config.toml
num_hidden_layers = 8
hidden_size = 128
n_experts = 64
experts_per_token = 2
d_expert = 96
d_shared_expert = 0
hidden_act = "swiglu"
moe_layers = [0, 2, 4, 6]
router_score = "softmax"
normalize_top_k = false
routed_scale = 1.0
balance_loss = 0.0184
balance_bias = false
router_z_loss = 0.001
router_noise = 0.05
n_groups = 8
groups_per_token = 3
init_std_router = 0.0175
lr_router = 0.00272
vocab_size = 2048
norm = "rmsnorm"
norm_eps = 1e-05
tie_word_embeddings = false
optimizer = "muon_variant"
learning_rate = 0.00889
beta1 = 0.93
max_grad_norm = 1.0
batch_tokens = 131072
max_seq_len = 512
train_tokens = 445400000
max_steps = 3399
dataset = "wikipedia_en"
Below are experts of layer 4 (counted from 0) of a mixture-of-experts language model. Rows are named router (the router's row for the expert), gate (a neuron's input weights, with its number), up (a neuron's input weights, with its number) and show model dimensions 0-127. Each number is 128 + 32 x the weight over its row's rms, rounded and kept within 0 to 255.
After each expert's rows: a language model's description of what the expert responds to. This comes from a sample of Wikipedia text that the model never trained on.

# expert 36
router [128 119 166 132 153 137 122 105 151 109 166  92 108  87 165  77 149 110  78 125 139 110 124 185 127 143 166 138 171 137 111 106 115 103 182 166  94 133 130 153 116  82 156 104  95 137 132  93  64 181  92 109  57 133 173 122  68 126 119 121  74 133 129  64  79 100 123  88  93  96 121 129 138 156 113 131 117 142 128 127 130 152  91  96 168 145 157 152 117 144 119 149  89  90  83 139  71 122 140 108 134 204 133 172 126 161 158 108  88 145  98 220  81 159  42 177 130 149 100 157  78 150 135 115 133  83 100 142]
gate3 [120 110 100 103 156 193 146 129 123 143 128 175 183 124 101 157 145 159 147 115 133 149 115 109 104 142 124 222 149  61 104 106 102 148 188 117 140 102 153 190 146 106 159  91 155  91  82 126  49 115 138  74 113 128 125 118 123 145 131 106 148 191 120 164 110  94 151 113 178 101 150 121 145 136 121 108 112 167 105 116 136 188 146 120 156 124 129  83  91  67  91 143  82 135 122 133  83 154 174 129  88  64 160 175 158 101 142 108 124 132 167 231 122 105 141 108 153 183 121  89 121 177  83 114 114 126 148 113]
up3 [150 120 136 113  99 136 136  72  99 150 147 136 106 111  95  79 120  91  65 149 156  91 146 130 150 152 133 165 105  95 136 129 144  92  77 132  87  63 216 143 108 114 169  69 132  94 116 123 173  78 143  94 136  92 182 125 138 185 131 112 101 186  86  72 112 156 140 104 196 114  97 150 156 171  95 128  86 111  91 115 101 174 146 149 165 160 143  73 162 154 126 138 130 185 150  98 166  99 138 163 160 105 170 106 137 167 140 146 147 138 111 166 143 176 179 138 119 153 161  81 104  96 120 117 169 131 174 169]
What it handles: Brackets, line breaks, dashes. Opening parentheses, line breaks after table rows or headings, hyphens and slashes in lists and tables, such as Adyghe (, over-the-air.

# expert 23
router [141  70  90  83 100  30 139 166 112  96 129 138 105  32 119 102 161 124 102  95 157  93  64 119 119 154 136 173 131 128 103 130 129 121 141 167 105 139  86 132 152 112 155 140  91 130 115 107 112 149  63 183 163 144 175 145 105 112 158  87 112  95 137 105  90 107 143  95  90 119  82 164 142  97  72 137 119 117 157 145 112 103 104 152 169 122 120 146 155 100 108 135 121  97 107 102 126  90 140 166 146 142 141 182 163 186 199 142 115 122  81 117 128 141 103 158  84 171 128 176 186 117 142  81 179 186 114  82]
gate0 [142 100 108 126 184 128 181 109 108 116 148  97 118 154 150 160 163 102 123 179 134 118 144 155 128  78 213 143 101 123 182  77 136 119 124 174 102 109 138 124 112 207 165 151  98 101 175  77 139 134 123 107 144 164 143 108 112 125 125 138 106 149 145 171 193  40 136 152 112 152  86 156 123 126 125 120  89 119 161 126  78 101 132 160 118 144 174 121 158 127 149 174 178 106 119 136 146  15 172 118 131 113 194 134 137 181 135 163 119 111  98 152 148 122  82 166  90  99 109 134 163 141 147 143  95 184  91 108]
up0 [157 162 176 150  80 119 137 150 134 151  77 144 132 119  94 106 101  72 145 105  72 121 169 116 141 167 188 159 119 124 129 131  71 133  91 180  72 125 125  89 149 113 148 201 144 121 135  99 112 162 127 147 101 126 118 117  91 130  75 148 186 141 124 183 155 127 167 136 144 170 190  70 159 119  94  80 104 117 135  97 102  85 102 148 188 107 109 119 133  87 126 192 138 179 143 154 136 109 135 131 195  95 151  90 159 177 137  50 146 158 153  82 121 133 132 142 144 133  85 113 171 111  70  87  98 113 154 137]
What it handles: Places, dates, locations. Place names, country words and date or number fragments in geographic and chronological contexts, such as California, United States, Sep 1946, 1994.

# expert 2
router [123 104 138 163 173 174 142 151  67  85 143 168 119 132 139 132 153 134  78 141 176  96 121 105 120 146 152 144 133 190 132 126 178  88 152  99 115 124 123 126 108  89 138 135 119  88 124 147 100 165 112 150 139 169 142 131 108 119 121 134 112  68 195 124 135 132 151  57  82  77 165 127 117 109 123 157 139 109 156 170  92 104  87 138 166 134 160 138  43 116 160  82 127 117 124 114 108  75 136  40 135 138 176 104 142 115 127 129  88 155  78 194 147 133  86 133  33 122 118 107 158 155 185 139 141  67 144  74]
gate4 [104 136 127 104  99 135 106  93 123 133 131 116  69 153 134 129 153  99 122 152 112 112 115 119 225  97 110 120 120 146 103  73 125 111 151 166 103 133  96  88 111 108 185 114 200  93 136 110 111 138 142 106 205 129 107 157 107 145 133  85  94 135 102  99 110  76 137 131  59 121 122 114 152 106 129 144 154 101 133 100 155 216 137 127 115 100 105  83 164 117  87 107 162  79 165 174 176 166 118 210  98 118 135 110 155 155  75 180 160 121 123  43 151 120 115  89 140 105  77 136  85 150 187 154 130 165 136 111]
up4 [155  96 133  91 124 120 111 129  92  96 196 174 148 130 111 165  78 137  58 118  93 128 156 148 176 131  84 158 164 147 149 168  67 132 138 192 145 112 123 106  67 120 161  90 122 170 152 106 110 139 137  97 149 132 101 141 113 171 109  95  91 117 195 142 102 155 144 102 186 109 131  91 171 164 107 152 161 144 124 110 183 149  84 137 188 138 118 126 186 186 154 107 164 106 159 122 102 136 141 103 108 142 185  79 129 168  89 132 117 124 169 103 152  82 125 106  87 121 147  66  57 100 169  91 157 108 132 101]
What it handles: Section heading starts. Line breaks and the first word of headings or infobox fields after == or a line break, such as Career, History, See also, Species.

# expert 50
router [126 119 135 141 125  75 179 127 113  91  97 172  82 160  90 115 145 142 120 105 107  98 115 140  95 151 135 160 208 124  82 110 163  89 144 146  89 122  64  91 151  99 121 163  62 110 123 107  95 138  79 129  56 161 170 125  55  70 140 108 121  83 104  73  65  80 150  97 128 145  96 174 154 102  86 118  62 146 193 135 124 122 117 130 154 139 115 165 101 108 120 102 122 150 106 113 113 124  94  88 139 137 119 190 108 141 175 150 131 148 149 173  99 101  88 155 157 153 128  91 131 129 184 110 181 128  87 146]
gate12 [129  78 115 149 144 151 166 148 156 156 140  60 114 144 155 141 190 113 137 101 105 149 148  78 161 139 152 170 138 161 110  81 150 115 110 132 180 158 107 115 161 140 100 140 152 159 126 172  92  92 200 119 127 146 121 103  96 171 137 158 105 164 188 123 141  89 152 106  70 109 153 118 119 131 156 146 162  81 143 108 139 148 131 126 119 120 185 137 124  59 151  83 123 178 108 181  46 139  83 116 100 147  97 129  71  93  80 134 101 129 180 110 130  84 151 172 119 110  96  76 127 160 155 163 108 120 190  53]
up12 [153 113 123 120 154 118 157  89 135 151 104  62 118 154 187 111 118 137 183 130 118 114 170 139 125 133 112 170 141 170 134  74 133 110 124 142 152 137 199 126 146 132 123 147  99 101  75 112  71 153 237 146 108 172 155 151 153 177 124 115  80  97 166 146 129  45 106 154  64  93  62 141  80 165 150 164 141 144 120 144 163 157 128 107 133  95 166 129 144 110 150 160 125 149 137 143  84 124  82  85  94 128 149 142 102 128  98 129 155 121 155 114 162 113 103 230  85 118 149 120 147 174 100 156 179 133 144 143]
What it handles: Commas and closing punctuation. Commas after names, places and dates, plus closing parentheses, quotes, dashes and semicolons, as in Newry, Victoria or 2019, No.

# expert 60
router [148 116 114  98 163 105 153 116  74 139 143 149 107 140  93 117 123 154 102  78  97 122 117 145  95 110 164 107 186 136 148 129 171 123 118 160  93 193 146 160 118 138 141 191 130  83 103 112  77 130 141 112 102 103 181 162  99 115 156  87  63  88 126 159  76 105  97  88 119  61  90 112 109  88 145 124 108  92 146 140 128 110  39 149 136 139 166 157 131 111 117 112 173 144 138  50  98 104 136 140 152 147 154 191 104 151 194 114 114 151 183 174 135 100 126 190  88 139 109 114 190 160 134  58 143 121 160 126]
gate6 [140 120  55 131 127  63 115 182 141  86 140 129 196  76  80 125 161 131 112 106 146 118 118  95  83 109 119 127 134 105 163 128 134  54 164 102  96 102 135 181 163 160 110 141 159 116 143 119 176 103 112 166 167 150 134 103 148  99 106 144 102 164 102 173 143  63 130 127  74 135 107 115 152 115 193 161 158 131 161 120 144 158 107  81  63 106 144  92 116  79 112  96 126 160 150 101 134 190 163  42 132 115  96 107 121  90 124 100 128 124  80 174  75 185 111 114 126 149  86 126 184 145 109 134 156 156  92 136]
up6 [121 154 180 113 173 124 107 101 109 134 154 155 133 124 162 139 113 104 189 179 139 119 129 134 130 145  81 138 101  52 109  67 108 129 162 138 116 194 163 190 118 144 146 166 140  88 131 144 149 153 187 137 147 187 173 180 107 106 187 153 209 160 129  85 140 119  69  96 127 114  94 142  98  89 103 152 150 130 189 101 140  95 129 151 147  98  61 138 171  90 100  73 165  71 154 146 168 160 124 146 133  70 177 127 181 150 117 121 124 109 137 156 159  96 124 131 114 104 127 139 115 117 144  68 115 155 123  99]
What it handles: Digits in numbers, years. Year numbers and final digit pairs in dates and decimals, such as 19-95, 18-84, coordinate decimals 53.81-82, area code 7-80.

# expert 37
router [145  85 125 165 122  57 159 128  63 110 136 114  90 173 122 129 146 154  65 132 160  86 114 179 122 118 180 153 189 124 130 150 146  92 116 164 121 167  69 150 103 111 138 149 120 141 137 149 144 129 129 150 189 162 144 133 113 118 180 114  77 110 130 113 113 145 140 128 104  61  88 163 146 126 135 133  96 123 163 123 108 104  55 148 123 105 125 157 152  94 121 102 188 153 111  99  69 112 125 121 192 110 194 172 142 165 191 105 124 126 120 174 154  61 152 178  61 129 134 169  75 143 106  91  95 109 116  94]
gate3 [123 183 123 107 104 210 117 126  99 173 116 152 120  79 136 105 147  73 139 112 182 103  75  99 121 136 139 128 154 112 168 148 144  94 104 152 101  90 119 120 153 161 101 151 113 116 183  95 116 145  96 136 175  70 113 138 136  55  72 117 103 145 113 171 180  98 134 167  82 140 103 118 210 128 119 157  87 117 129 117 161  82 107  85 112  82 148 146 136  89 136 151 205 136 166 109 147 198 132 173  61 133 102 109  79  98  85 106 117 163 125  96  92 149 142  95 153 167 180 160 142 124 101 132 151 118 136 145]
up3 [194 180 123  96  85 140 152 167 121 160  95  67  46 153  68  56  98 116  77 112 112 154  85 132  87 116 144 128 181 110 153 120  70 136 128 110 134 174 144 113 186 129 121 131  96  93 132 162 161 109 109 169 150 169  80 157 104 115 125 148 118  73  90 148 125 100 153 136 101 144 184 149 141 137 148 103 192 146 131 104 121 132 134 129 115  97 192 144 103 139 110 140 135  81 145 122 103 142 168 101 110 170 169 202  97 173 101 158 136 115 158 145 122 138 167 151 187 131 174 180 136 135 101 109 102  87  87 149]
What it handles: Numbers and dates. Numerals starting a number, year pieces like 19, day numbers, scores and counts in tables, e.g. On 2 September, 1–0.

# expert 28
router [183 116 122 121 132 156 115 149 103 114 152 141 149 188 127 123 133  77  76 118 160 109 126 157  95  83 156 147 123 149 215 152 150  90 150 142 126  93 137 151 133 114 172 174 138 122 133  67 155 174 103 111 172 131 106 204  72  83 135 124 111 104 162 143 110  88 164 122 133  79 161 129 163  37  87 176 161  69 138 109 156 180 137 153 151 161 136 162 102 119 133 138 179 113  74  98 116 114 167 112 184 166 132 143 133 160 130  67  69  99 120 153 171  97 113 132 156 161 116 158  69 126 171 113 133 124 132 124]
gate1 [219 153 145 189 136 144 118 167  88 114 155 149  98 129  86  94  87 154 149 120 181 153 143 130 143 128 170 128  70 155 143 121 120 171 138 170 112 137  55  96 170 180 101 105 104 105 117 128 139 160 147 158 141 166 141 147 164 157 133 114 191 151 120  82 185 111  87 108 137  99 103 147 153  89 101 131  79 117 123 144  99 144 134 145 117 111 100 130 138  78 163 101 177 102 124 101 172 101 145 101 164 102 112 130 104 126 147 163  69 166 163 122 181 128 131  87 119 100 190 160  57 111 210 172 143 176 118 141]
up1 [160 117 115 120 118 191 153 102  88 125 155  86 188  72 125 112 172 108 184  82  58 155 117 176 119 135 160 102  98 100  88 118 151 105 144 131 176 102  99 148 132 126 149 152 128 142  62 130 116 110  54 110 144 132 126 106  59  78 137 138 195  91 175 190 179  82 169 141 152 137 108 124 167 133 143  94  75 118 143 106 167 132 145 125 143 102 152  92  84  97 110 104  76 126 116 124 152 136 102 136 156 162  54 175 175  98 115 106  95 156 131 101 209  94 128 165 157 109 134 142 120 132 120 120  91 113 133 132]
What it handles: Word-final consonant pieces. Consonant-cluster pieces ending or continuing a word after a capital-initial piece, e.g. Cre-st, Ca-st-le, Plo-t, Secre-t-ary, k-g.

# expert 55
router [145 179 144 141 230 195 118 105  82  63 133 139 131 153 143 146 177  99 114 119 144 129 138 133 120 120 126  98 142  79 170 166 180 136 119 137 118 139 100 133 127 119 194 186 120  90  62  53 170 164  99 143 105 125 162 126  84 116 159 112 124 122 154 141  83 118 157 120 130 111 111 131 164 145 144 122 126 142 166 168 117 158 111 135  89 141 168 142 132 119 143 121 135  91  64 136 145 103 165  78 142 131 200 158 134 166 169  46 108 140  49 122 151 155 147 152 123 180  90 142 134 166 167 113 143 145  72 129]
gate6 [169  93 159 107 160  95 131 158 108 106 126  82 117 147  99 172 118  84 145 107 129  61 191  91 130 154  85 133 135 134 119 191 152  87 113 104 121 131 177  94  84 109 168  98 121 150 135 130 142 176 164  45 170 132 144 114 157 158  93 154 100  99 121 199 142 179 139 162 142 125  65 127 167 140 121 160 107 196 162 101  84  56 112 159 109  80  79 135 130 164 138 149 133 140  95  98 128 101 128 120 146 110  98 110 115 119  96 116 122 107  84 126 116 157  92 104 132 149  89 173  22 166 133 121  99 147 147 132]
up6 [143 152 175 114 145 171 113 117  92 129 126 111 104  97 153 125 125 211 111 182 194 151  91 148 108 148 146 145  84 103  90  82  50 121 139 111  82 121 118 163 133 146 102 121 144 108  96 153  78 110 143 103  67 138 122 127 112 154 104 185 116 104 116  92  87 159 135 118  94 146 155 174 153  73 110 112  93 119 116 159 160 106 127  79 100 103  89 106 138 128 150 138 111  85 125 138 131 106 135 176 145  73 104 196 112  82 159  35 203 118 154 141 125 130 104 129 171  80  62  97 123 107 104  62 117 126 135 134]
What it handles: Inner name syllables. Middle syllables inside names and longer words, often after s or de, e.g. Des-ir-ée, Stanis-la-vov, Esc-ri-be, concent-r-ation.

# expert 16
router [106  87  77  64 107  51 131 164 124  89 140 136  84  45 149  79 158 125 101 134 155 118  74 110 119 187 104 145 138  76 131 125 151 107 127 156 128 141  99 128 160 121 170 116  61 107 128 103 124 162  98 125 167 120 181 144 115  90 177  76  74 109 141 101  85 134 143  94  99 112  71 144 140 114 107 130 104 123 159 160 102 101  76 161 179  96 114 166 157 116 122  98 113 114  92  88 119 120 110 180 122 136 158 190 143 186 165 139 110 141 114 128 119 151 107 143 110 161 117 155 172 112 115  83 176 203  96  88]
gate10 [137 101 158 126 121 133 127 135 132 131  75 148 111 123 118  99 108 117  99 128 101 163 117 105  71 117 220  89 104  91 174  85 113  62  84 120 116  88 119 141 119 141 129 127  39 188 109 127 176 159  98 148 174 106 181 215 125 109 155  92 149 126 136 110  98 133 163 177 122 158 114 106 184 114 149 172  80  95 160 171 126 122 125 118  77 141 170 128 126  87 117 140 187 133 116 138 156 135 101  82 180 120 141 196 132 161 121 116 139 159 115 146 108 184 106  98 155 138 181 175 186  97 147 129 117 114 169 141]
up10 [134  96 174  92 142 101 142  94 135  99 119 107 120 113  98 142 149 149 124 121 142  90 194 157 121 121 114 116  99 115  79 121 130 121 108 138 105 121 128 111 122 171 111  56 152 119  93 112 125  68 121 163 128  67 144 144 172 141 108 126  60  80 144 133 160 115 144 113 150 124 180 218 118  75  85  93 195 159 210 127  86  59 145 110 101 114 143 158  95 188 182 134  92 149 156 114 134 133 118 105  65 122 159  48 133 118 107 156 124 120 150  96 197 154 113 136 119  59  84 115 116 113 148 133 105 133 107 130]
What it handles: Names and table entries. Capitalized words, numerals and letters starting a table cell or list item, e.g. Division II, Team Penske, R, British, William.

# expert 12
router [141  73  62 104 122  46 164 181 130 113 154 127  98  55 128 112 164 123 101 112 127 103  94 106 117 133 139 164 141  74 101 138 143  94 127 182 113 161  79 148 140  89 160 113  99 120 107 123 105 166  73 176 173 129 180 142 116 105 162  98  79 105 126  99  87 128 162  70  87  98 109 136 149  88  84 146 110 123 133 163 111 114 111 150 179 118 116 159 147  88  99 141  99  77  91  90 170 151 133 167 145 155 138 166 165 174 191 159 104 118 109 108 123 152  99 150 100 167 120 152 146  84 123  91 148 198 104  72]
gate0 [111 100  88 142 106 154 166 101 136  75 133 168 180 113 146 137 159 104 120 140 133 101 131 127 107 156 131 132 121  65  90 141 118 138 166  94 145 132  54 143 139  71 148 148 120  89 159  98 151 208 131 153  73 118 134 180 145 126 159  94 149 174 195 110 160 111 190 105  94 112 130 164 114  70 107 114 165 107 189 135  72 153 117 126 145 144 121 118  87  58  96 106 106  79  99 123  93 160 115 139 204 132 110 106 123 174 130 165 121 157  91 168 122 168  79 151  99 138 128  45 142 151 183 133 123 110 118 111]
up0 [156 123 141 163 117 119 159  98 148 105 117 105 182  90 107 106 152 152 126 129  87 133 107 163 121 114 136 127 123 153 124 115  58 139 145 110 113 115 153  95 194  68 108  94 178  95 100 133 116  95  84 115  91 124 157 135 145 106  61 154 131 134 147  16  96  84  99 186 156  64 143 145 124 132 138 117 119 162 108 123  88  82 126  79 168 166  59 123 102 117 139 121 198 171 133 135 107  90 155 158 162 157 145  90 108 159  97  95 129  62 204 132 113 114 138 126  94  83 132 163 131 174 137  95 110  99 144 168]
What it handles: Word-initial fragments after spaces. Word-start pieces beginning a split word, often foreign names or years, such as qu-alifying, K-arpowicz, re-release, se-minary, 18-93.

# expert 59
router [136  54 179 122 220 203 139 142  85  88 141 167  52 166 127 136 148 131  96 122 168 104 187 140 114 125 164 169 111 151 144 139 177 140 129 127  93 149 142 108 172  98 127 138 104  60  96 124 151 137 149 103 141 170 146 182 126 105 121 137 103 102 129 128 132 125 145 122 127 124 146 150 128 118 114 127 116  61 152 150 111 112 104  96 186 133 145 140 128 101 132 105 100  92 132 110 134 129 149 137 187 123 153 130 221 131 146 106  96 178 114 169 173 165  97 146  86 120  80 110 100 179 169 125 120  47  97  70]
gate6 [111 145 111 125 178 128 124 116  96  89 135 171 124 144 141 141  96 129 113  85 147  93 114  98 177  44 145 162  95 143 140  85  85 181 120 165  58 187 126  66 115 154  89 122 122 108 118 108 137  54 133 167 129  91 136 130 158 159 135 137 117 134  93 122 111 131 136 178 136 188 115 181 145  92  85 121 110 120 154 180 173 173 110 107 129 100  66 150 178 115 164 173 151 112 156 107 124 175 121  95 149  75 152 129 120  99 130 102 149 166 176 115 134  69 165  79 114 144 118 152  55  99 158  71 106 135 127  82]
up6 [ 81 152 154 107 101 133 216 115 131  80  81 110  98 126 172 104 141 133 108 129 191 147  79  94 159  92 158  98  38  87 135 121 112 137 175 103 160 136  74 202 157 148 155 129 144 162 112 104 123  57 166 145 162 119 167 166 119 154 150 150 162 138 141  90 149 146 171 105 130 110 208 132 163 161 132 147 148 103 163  86 117 155  89 136  58 139 105 158 189 172 182 128 148 124 140 129 139 155 139  93 176 156 116 122 157 125 141 128 114 179 145 108 114 112 153 164 144 110 111 162 104 103 142 157 107 136  85  83]
What it handles: Infobox field labels. Line breaks and first letters of infobox or taxonomy field labels, such as Founded:, Family:, Binomial name:, Official language.

# expert 8
router [128  67  83  65 127  54 144 184 113  86 136 116  89  34 128 113 154 130  81 111 136 108 110  89 127 169 125 178 161 135 100 133 148  97 138 155  98 152  90 126 160  93 138 126  82 118 130  96 142 145  94 152 165 155 191 169  88 102 177 103  99 104 131 113  86 136 118  87 102 102 121 145 129  94  78 118 111 118 168 166 119 100 122 160 173 103 128 156 163 116 100 144 125  71  94  92 152 107 135 127 144 164 144 180 163 183 165 121 116 113 102 106 124 164 100 143  77 170 127 143 141  87 115  70 166 217 123 108]
gate4 [141 112 196 112 144 162 117 175 113  92 104  53  95 165  96 110 139 110 125  92 129 112 139 156 110 152 149 153 105 171 144 152 169  92 154 186 125 145 102 130  86 112 180 122 168 133 158 104 180 157  80  90 204  88 121  94 163 144 149  99 155 150 138  99 119 101 147  72 127  68 140 170 136 104  90 154 105 165 201 121 147 178 137 142 115  93  93  75 133 149 160 160 134 127 117 176 155 143 148 108 150 121 130 174 134 179  65 128 126 147 157 125 120 136 131 222 136  46 114 149 167 120 162 128 118 143 151 137]
up4 [140 141  96  90  67 150  67 148 147  93 127 153 164  60 141 161 122 116 139 119  99 107 141 152 146  55 121 125 153  86  94 142 103 106  77 119  78 129 140 125 118 127 143 186 112 161 148 113 176 134 100 103  77 173 165 114 134 140 180 178 154 113 160 138 122 112 139 133 127 103 113 134  95 155 132 146 141 128 164  28 110 118 124 183 111 118 172  92 159  79 139  65 188 193 150 176 102 120 163 179 137 145  88 107  71  85 112 120 135 129 157 142  54 117 121  70 153 138 161 181 104 110 106 133 141 137 106 122]
What it handles: Name-initial word pieces. First piece of proper names, mostly people and places, split into fragments, such as Har, Bri, Je, Mor, and also which.

# expert 21
router [144 161  92 154 187 142 167 153  89 120 191 144 123 162 135 104  97 116 101 132 140 109  68 137 128  98 161 122  97 155 142 149 120 127 135 130  78 168 128 138 139 101 161 185 139 123 119 128  87 163  64 140 141 192 116  99 148 149 146 119 109 107 138 140 132  51 141 146 104 103 196 146 149 112 139 184  50 139 168 159 136 168  97 143 140 189 186 148  49 123 138 153 142 160 118 135 158 123 165 146 104 111 152 162 154 145 128  67 103  82 136 165 140 143 125 216 148 116 130 143 114 115 168  68 193 113  85 106]
gate24 [147 101 121 146  54 101 123 192 163 149 121 116 122  85  26 133  85 153 143 207 115 109 107  94 157  90 173 121  79 121 126 126  85  84 162 103 109 186 153 171 134 117 132 114 103  93 107 150 126 138  90 113 123 128 120 134 104 102 138 157 100  95 175 174 132 147 131 137 142 161 112 109  81  80 115 189 160 141 102 134 154 169 165 157 194 150 124 132 135 163 105 109 108 134  92 123  94 102  91 136 150 175  74 108  91 125  98 133  92 109 119 108 168  85 170  77 127 123 147  99 142  51 144  73  79  98 103 142]
up24 [161 111  68 233  74 145 104 131 148 122 132 121 150 151 158 139 116 100 169 120 148 114 140 167  75 145 113 154  84 113 158 123 125 149 138 132 116  91 110  93 151  96 128 149 163 109 124 138 152 145 109 117 188  66 142 136 107 148 106  96 101 155 109 139  39  94 113 114  88 172 132 146 113 172 156  47 197 106 108 162 173 109 138 126 180 117 162 104  79 181 132 151 110  98 115 153 129  95 197 120 147  98 114 110 165 101  72 183 109 132 102 196 123 106 136 123 117 179 113 109 100  69  89 141 126 127 139 124]
What it handles: Latinate mid-word pieces. Middle pieces of Latin-derived words after vowel-ending pieces, e.g. nu-cle-us, civ-il, envi-ron-ment, soci-et-y, author-ize.

# expert 31
router [145  86  21  91 118  23 156 176 127 102 143 104 104  13 130  91 162 100 100 131 124 100 124 135 111 198 136 160 131 124  99 161 145  97 129 173 117 138  97 132 153  99 142 115  98 123 124 128 128 132  99 138 197 134 178 151  98 114 186  92 112 119 136 107  93 131 135  88 117 101 108 140 143 100  91 151 113 123 160 169 114 125  98 127 179 108 124 141 156  95 119 139  96  87 113  80 135  98 120 134 150 148 158 190 153 193 180 141 102 125 126 110 126 132 125 169 105 136 113 149 164  89 139  80 170 170 133  85]
gate3 [186  71 115 171 127 139  84 109 148 113  87 158 164 157 104  76 142 117 173 140 152 102 166 132 126 140 106 175 105 167 149 104 103  71 157 123  88 119  59 137  72  81 188  97 168 109 114 169 144 126 106  92 145 147 156  88 194 166 168 116 168 166 115 116  97  96 193  95 128  78 104 136 131  70 129 165 109 140 147 149 134 171 109 101  94 141  86 183 146  98 134  85 104  93  90 120 165 142 125 113 138 174 144 100 154 124 164 127 159 187 127 121 122 148 177  62 160 133  81 183 146 147 158 155 136 128 132 128]
up3 [138 137 102 169  86 170 103 167 126 102 111 115 154 141 110  83 118 154 152  69  87 115 148 111 141 131 161 127 112 126  91 170 128 161 120 141  90 179  88 153 146 183 130  43 129 106 115 108 200 105 157 115 194 106 120 165 120 149 148 169 110 173 171 159 104  69 140 133 177  81 146 131 132  94 118 180 149 160 124 111 136 169 169 133 173  91 122 119 111  93 105 161 117 152 140 121 143 179 139 110 145 172 108  90 191 137  94 163  86 154 130 109 116  92 103 152 121 117  79 171 202 109 151 119  70 201 154 159]
What it handles: Common adjectives and name endings. Common adjectives and determiners like a, their, public, local, German, military, plus endings of place names such as Roche-ster, Short-wood.

# expert 4
router [121 116 171 143 144  88 109 193 113 132 113 117 142 115 109 126 130  79 114 138 144 105 101  96 127  75 146 183 182  89 107 171 148  93 146 135 123 121 109 132 112 122 159 129  85 143 104  56  85 133 118 113 120 126 188 127 149  64 135 104 136  68 168 109  70 103 137  16 144  76 119 162 143 137 143 136  91 114 210 111 139 164  70 170 146 215 122 169  40 108 140 143 149 156 119 122 128 137 123 152 134 136 141 177 133 189 122 158 155 134 109 144 127 112  90 131 103 138  78 131  90 166 128 115 153 113 110 140]
gate8 [144 127  90 167 131 196 138 150 162  71 107  96 136 109 109 124  87 166 119 104 149 137 154  94 140 157 163 110 110 105 118  96 101 124 106 154 125  91 154  98 129  95  96 158 182 144  55  49 126 143 167 127 135 116 135 133  89 187 134 195 143 156 118 126 165 164 143 158 103 165 136 138 125 119 116  62  92 180 159 104 125 176 123  83 139 121  89 127 142  92 111 146 101 140 130 113 167 124 119 143 135  79 131 192  47 167 135  95 134  87 145 191 130 121  94 114  78  54  53 161 103 118 171  90 115 102 119 151]
up8 [138  82 159 150 123 114 121  56  90 137  97 130 185 127  83 130 186 125 116 153 107 135 142 139 107 101  77 132 111 121 142 141 178 113 130  61 164 146 114 127  65 164 185 121 129 116 167 175 134 155  97 147 155 113 173 126 122 112 113  95 116 147  78 151  69 111 130  92 138 127 112 157 136 154 117 186 134 118 100 179 179 137 115 188 110  12 144 141 103 115 144 136 107 105 128 143 108 196 139 109 127 167  90  80 186 118 176 133 152 117 193 131 192 139 110 147 149 162 121 105 126 150 104 195 116 157 160 125]
What it handles: Sentence and cell ends. Sentence-final periods, semicolons and table pipes closing a cell or row, e.g. asteroid tables (JPL |), and heading markers ==.

# expert 1
router [140  72  66  87  95  60 163 173 104  95 126  84  95  23 134  90 175 123  91 115 151  95  86 103 113 154 119 157 138  61  87 137 139  98 119 180 111 152 105 122 156 109 144 128  85 121 114 136 106 123  79 125 154 146 175 141 121 105 170  95 110 106 142  79  89 112 129  78 100 105  85 146 140 101  79 139 117 118 156 174 115 124 100 154 160 129 124 153 166 113  88 105 109 124 121  76 122 119 132 142 134 129 144 184 146 183 193 165 119 104 113 100 139 148  78 162  89 168 107 176 138 126 119  89 168 185 118  78]
gate2 [ 94  79 152  88  97 129 155 123 174 128 143 121 104 114  98 142  81 185 131  87 106 116 126  96 121 103 126 121 128 110 149 123 153  41 141  97 147 135 117 116 144 103 164 157  83 131 162 120 151 106 153 120 137 150 161 180  94 154 114 166 101  41 106 119 131 118 200 156 105 120 120 162 161 203  92 156  83  88  91 102 131 115 111 158  87 172  98 143  62 100 110  93 123 165 107  80 114 113 144 118 109 165 149  88 183 159 131 162 183 154 132 135 180 142  69  98 142 137 121 116  95  85  74  94 171 133 184  88]
up2 [ 52 145 136 138 148 101 109 161 124 219 156 104 158 107  98 139 133 120 113 132 119  96 174 166 106 149 153 122  91  77  83 145 102 117  81 170  89 138 151 132  93 102 127 122 123 102 118  91 138 148 116  68 110 122 130  70 126 101 112 107  91 127 110 182  54 131  57 106  75 124 155 127 111 114 146 133 194  50 137 166 164 157  98 114  99 142 156 100  87 137 156 161 120 130 136 141 122  70  89 122 151 122 113 137  40 139 166  58 112 170  85 129 142 103 150 142  88  95 127 120 134 101 155 166  86 109  89 156]
What it handles: Table cells and sports labels. Table pipes and entries in sports and stats tables, e.g. arena names, team names after scores, award words like Best, Group, champion.

# expert 38
router [135  79  41  89 108  48 164 181 109  97 130  61 101  35 121 114 155 136  90 111 171  86  76 116 121 148 133 159 181  81 104 117 139  97 135 167 108 166 110 112 176  99 150 129  67 113 126 137 142 144  84 145 181 160 155 124  89 105 173  89 110 101 138 107  96 133 142  90  94  99 125 130 125 100  95 129 117 133 141 167  79 115 110 142 163 113 104 147 156 101 117 158  82  98 113  84 118 104 125 131 139 137 163 179 131 182 181 148 108 112 112 115 117 135 114 149  89 162 118 176 137 124 125  62 176 184 128 111]
gate7 [114 141 187 160 107 119 201 150  72 171 148 120 129 100  99 138 208 123 109 117 110 131 191 127 131 151 162 134 159 114 135 137 197 116 174 104 138  99  94  86  26 124 110 179  83 169 133 135 134  98 123 113 143  95 114 101 110  78 208 109 162 136 133 162 125 136 170 100 145  84  88 105  97 131 151 171 149  99 125 122 117 203 104 145 130 136  80 122 105  70 137 140 119 136 159 105 128  67  89  94 121  85 142 162  84 109 180  91 143 154 172 119 128 169  95 166 112 169 135 101 113 136 134 121 162 132 109 118]
up7 [103  84 148 147 120 149 144 110 116 118 155 127 107 133  97 111 134 156 127 141 150  74 125 110  99 164 181 112 127  97 109 164 107 149  62 126 145 172 224 127 159 145 131 106 134 114 174 130 160 165 131 144 163 126 124 109 156 149 117  89 148 124 173 140 171 115 109 119 150 130 117 154 112 159 152 179 102 113 115 109 179  67 137 104 143  84 119 113  89 188 155 141 170 112  87 189 102 117 127 157 134 162 175 158  79 112 132 179 150  27 174 103 145 114 177 205 119 116  95 122 155 122 161  73 128 156  65  65]
What it handles: Pronouns and abstract nouns. Possessive and subject pronouns (he, his, her, its, their) and abstract nouns like success, production, development, support in running prose.